From a checkpoint of a small mixture-of-experts model trained on Wikipedia.
Size: 13 layers, vocabulary 1521.
Training: a variant of Muon for the experts, 682M tokens, 5205 steps.
Below are experts of layer 8 (counted from 0) of a mixture-of-experts language model. Rows are named router (the router's row for the expert) and show model dimensions 0-127. Each number is 128 + 24 x the weight over its row's rms, rounded and kept within 0 to 255.
After each expert's rows: a language model's description of what the expert responds to. This comes from a sample of Wikipedia text that the model never trained on.

# expert 2
router [132 123 119 122 116 108  91 127 107 102 101 126 117 143 149 122 148 104 162 142 115 101  96 105 116 138 150 106 162 153  71 128 143 114 130 142 135 147 135 154 109  96 105  94  96 149 141  83 137 128 146 113 139 152 128 139 135 111 123 132 139 115 135 140 181  84 118 117 119 128 141 135  82 114  84 147 110  63  76  90  93 155 129 118 132 108 130 144 167 137 104 121 133 151  92  94  50 156 129 105 129 140 160 121 151 109 112 114 104  82 141 115 140 138 112 122 153 131 135 125  78 114  73 145 140 112 118 128]
It responds to: Verb and plural endings plus auxiliaries after a subject, such as remains, lived, were, has, been, levels.

# expert 9
router [102 156 122 149 134 125 131 141 123 140  87 156 117 163 147  93 120 122 116 136 123 115 115 119 147 126 134 156  94 115 167 172  90 150 120 120 136 137 129 154 155 122 104 127 133 110 138 123 105 154 125 155 113 142 120 143 118 144 137 140  47 125 119 180 102  88 168 105 165 136 117 112 132 145  90 126 136  77  88 127 117 159 126 159  73 167 113  87 153 141 154 156 105 127 112 113 133  99 146 131 131 116 173 110 124  91 156 139 104 169 121 111 104 104  82 136 128 100 122  87 147  97 139 104 122 122  94 145]
It responds to: Conjunctions, relative pronouns, modals and infinitive to linking clauses, such as and, but, would, who, to, plus name-middle pieces.

# expert 11
router [113 118 149 153 127 168 148 111 105 101 155 130  85 155 106 100  99 100 132 133 126  96  84 144 105 102 123 134 104 131 100 127  61 181 137  91 146 122  98 112 129 113 128  71  93 111 155 110  99 128 111 120 136 137 150 121  91 135  94  95 158 134 151 163 122 153 115 173 103 106 131 143 105 110 110 164 129 113 126 130 151 131  66 131 134 126 113 166 109  68 120 127 164 124 147 103 149 156 148 107 113 107 117 112 148 132 132 140  97  98 107 101 154 151 114 112 101 142 123 138 151  88 135 124 116 131  99 138]
It responds to: The preposition of and others like for, by, with, against, plus middle pieces of words such as appre-c-iation, deb-ut.

# expert 8
router [147 125 126 159 163 124 129 122 118 112 152  76 166 102 137 121 129 147 159 119 109 112  86 141 105 135 149 134 137 126 129 123 168 114 113 129  66 122 159 152 119 132 132 171 148 137 117 181 114  92 128  91 101 110 136  90 173 141 115 122 143 155  77 129 126 136 153 128 149 114  92 154 163 117 145 118 141 143 171 110  93 131 123 162 112 147 142 132 138 131 161 125 141 124 156 190 161 130 125 113 108 138 140 128  88 146 153 118 168 138  92 127 111  67 184 150 110 127 114 137 132 143  78 118 134 133 126 132]
It responds to: Pieces of non-English, romanized or non-Latin-script words and unusual names, such as hu in huodong, Tekkoshoc, Cyrillic spacing.

# expert 5
router [159  80 148 152 145 105 149 125 147 112 101 113 164  91 123 120 113 150 138 123 137 149 120 154 118 163 121  84 111 106 162 110 137 138 156  96 149 136 118 108 108 124  93 137 141  97 126 114 164 124 175 106 148 125 100 160 146 121 140 141 141  89 152  89 100 127 139  98 141 170  77 106 110  98  84 138 149 149 155  81 119 143 143 101 100 120 136  73 123 145 140 113 149 142  97 100 111 173 137 118 163 111  94 111 159 122 113 148 135 109 123  79 108 176  96 134 120 121 124 164 128 125 137 133 161 129 115  98]
It responds to: Individual digits inside years, scores, statistics and catalogue numbers, mostly in tables, such as 196 in 1962, 4 in 449.

# expert 3
router [135 137 119  94 119 187  92 110  93 152  90 137 118 120 144 115 121 138 102 142  97 151 169 127 136  88 117 139 109 145 146 137 145 142 120 137 158 139 108 129 123 115 118 123 118  62 139 137  93  72 119  99 143 136 133 146 134  96 188 141  78 114 120 107 119 121 128 128 128 140 122 118  93 157  91 109 102 155 139 126 155  94 116 141 181 121 138 148 123  90 128  89 150 125  88 127 111 150 127 158 108 142 109 159 122 120  96  91 141 129 183 130 129 121 104 131 170 153 153  92 163 176 126 130 129 154 150 128]
It responds to: Articles, possessives and demonstratives at the start of noun phrases, such as the, a, his, their, this, other.

# expert 6
router [129  90 122 145 162 155 113 134 107 117 167 104 131 110 169 144 151 142 101 108 151 121 143 127 116 175 144  66 108 133  89 108 129 122 124 149  99 158 124 142 147 101 124 168 111 129 130 154 112 167 102 149 147 150 126 117 161 138 157 143  96 137 112  86 113 143 120 141 117 122 111 160 157 101 134 134 124 113 141  87 121 130  94 122 176  91 151 158 141 167 158 143 108 168 106 108 133 164 112 120 113 105 142 150 151 139 104 153 178 140 123 119 186 133 144 163 119 169 112 133 125 136 199 131 129 136 106 123]
It responds to: Prepositions, opening quotes or parentheses, and Latinate prefixes starting a word, such as in, during, pro-, con-, re-, un-.

# expert 1
router [141 164 141 106 146  86 139 149 116 134 147 146 150 117  97 148 134 111  64 136 124 146 144 103 116 157 149 131 136 130 176 139 139 119 119 125 177 128 135 159 138 161 165  94 100 156 121  45 140  97 102 144 107  89 118 112 107 150 146 149 131 114 138 114 147 151 104 158 126 165 139  99  94 180 119 120 129 148 138 152 135 113 126 153 142  98 137 116 100 139  86 119 123 104 115  91 130 104 125 123 158 126 141 105 144 153 123 135  80 164 136 117 123  72 135 143 170 105 126 118 146 142 100 137 169 153 128 101]
It responds to: Last pieces of place and proper names, often fused with a following comma, plus month names, such as Riga, Mississippi, -ist in administration.

# expert 7
router [109 109 104 130 132 111 182 104 187 131  94 129 119 100  91 140 128 105 129 119 128 183 151 115 142  91 141 174 169 133 168 110  86 136 130 155 143 112 117  98 118 132 115 102 121 161 120 101 131  84 150 109 120 111 129 152 139  95 120 149 164  75 152 119 108 117 120 110 118  90 164 131 135 158 134 136 160 135 127 154 111 105 138 145 107 142  98  86 154 127 126 167 119 120 121 107 150  76 143 152 111 114 145 118 114  95 124 105 105 131 177 119 111 111 148 123 113 144 101 121 106  88 156 124 138  68 135 114]
It responds to: Table pipes, line breaks, sentence-ending periods, list dashes and section heading markers in infoboxes, tables and lists.

# expert 0
router [152 143 118 123 128 161  95 142 140 163 155 168 113 158 134 123 122 121  97 111 151  77 117 118 158 142 102 157 151 118 132 111 125 107 133 112 101  95 117 127 132 127 144 136 154 111 125 164 135 184  88 118 109 142 102 106 119 139 136 115 128 161 151 106 121 152 150 142 111 128 117 168 170 117 192 125  93 139 136 175 130 149 143 108 111 162 115 133  99 121 141 156 114 139 161 168 170  93 114 120 138 171  91 159 122 127 161 119 101 153  73 156 103 139 121  95 101 110 148 137 121 150 134 126 120 120 172 178]
It responds to: Capital letters and first pieces at the start of personal names and place names, such as B in Bublé, P in Pembrokeshire, John.

# expert 4
router [126 147 156  91 119 134 114 136 149 148 176 168 107 142 133 170 107 172 186 126 131 130 130 128 125 117 110 152 163 108 101  95 157 130 169 126 133 126 144 129 163 137 150 151 134 126 118 109 141 117 143 149 154 170 129 142 135 133  98  97  98 145 123 183 134 117 131 127 132 114 154 138 145 136 143  87 151 121  70 143 169  98 164 127 106 123 129 124 104 148  94 106 110 120 162 152 139 110 110 139 129 113 143 153 118 135 145 110 181  93 125 183 111 169  99 148 179 127 133 125  87 147  98 153 131 146 170 128]
It responds to: Word-initial M and other capitals starting nouns or names, often after the or a, such as Museum, Merit, Mutant, husband.

# expert 10
router [ 97 140 140 131  57 104 126 145 114 117 149  93 155 136 140 130 169 128 145 121 151 140 134 156 128 135  94 107 102 128 108 164 143 130 102 142 114 135 144  98  96 165 164 143 169 141 126 173 156 165 150 147 117 110 163 113 109 130 103 119 170 149 109 100 150 133 132 101 146 121 168 111  94 127 158 105 130 131 167 116 131 152 135 129 123 119 109 150 124 125 117 135 135 121 131 183 102 123 123 131 179 155 109 154 108 138 129 169 183  97 140 144 138 141 192 119 112 159 129 148 105 167 146 105  78 140 129 107]
It responds to: Pieces in sports competition contexts and result tables, such as FA Cup, League, Championship, scores like 0–0, country codes.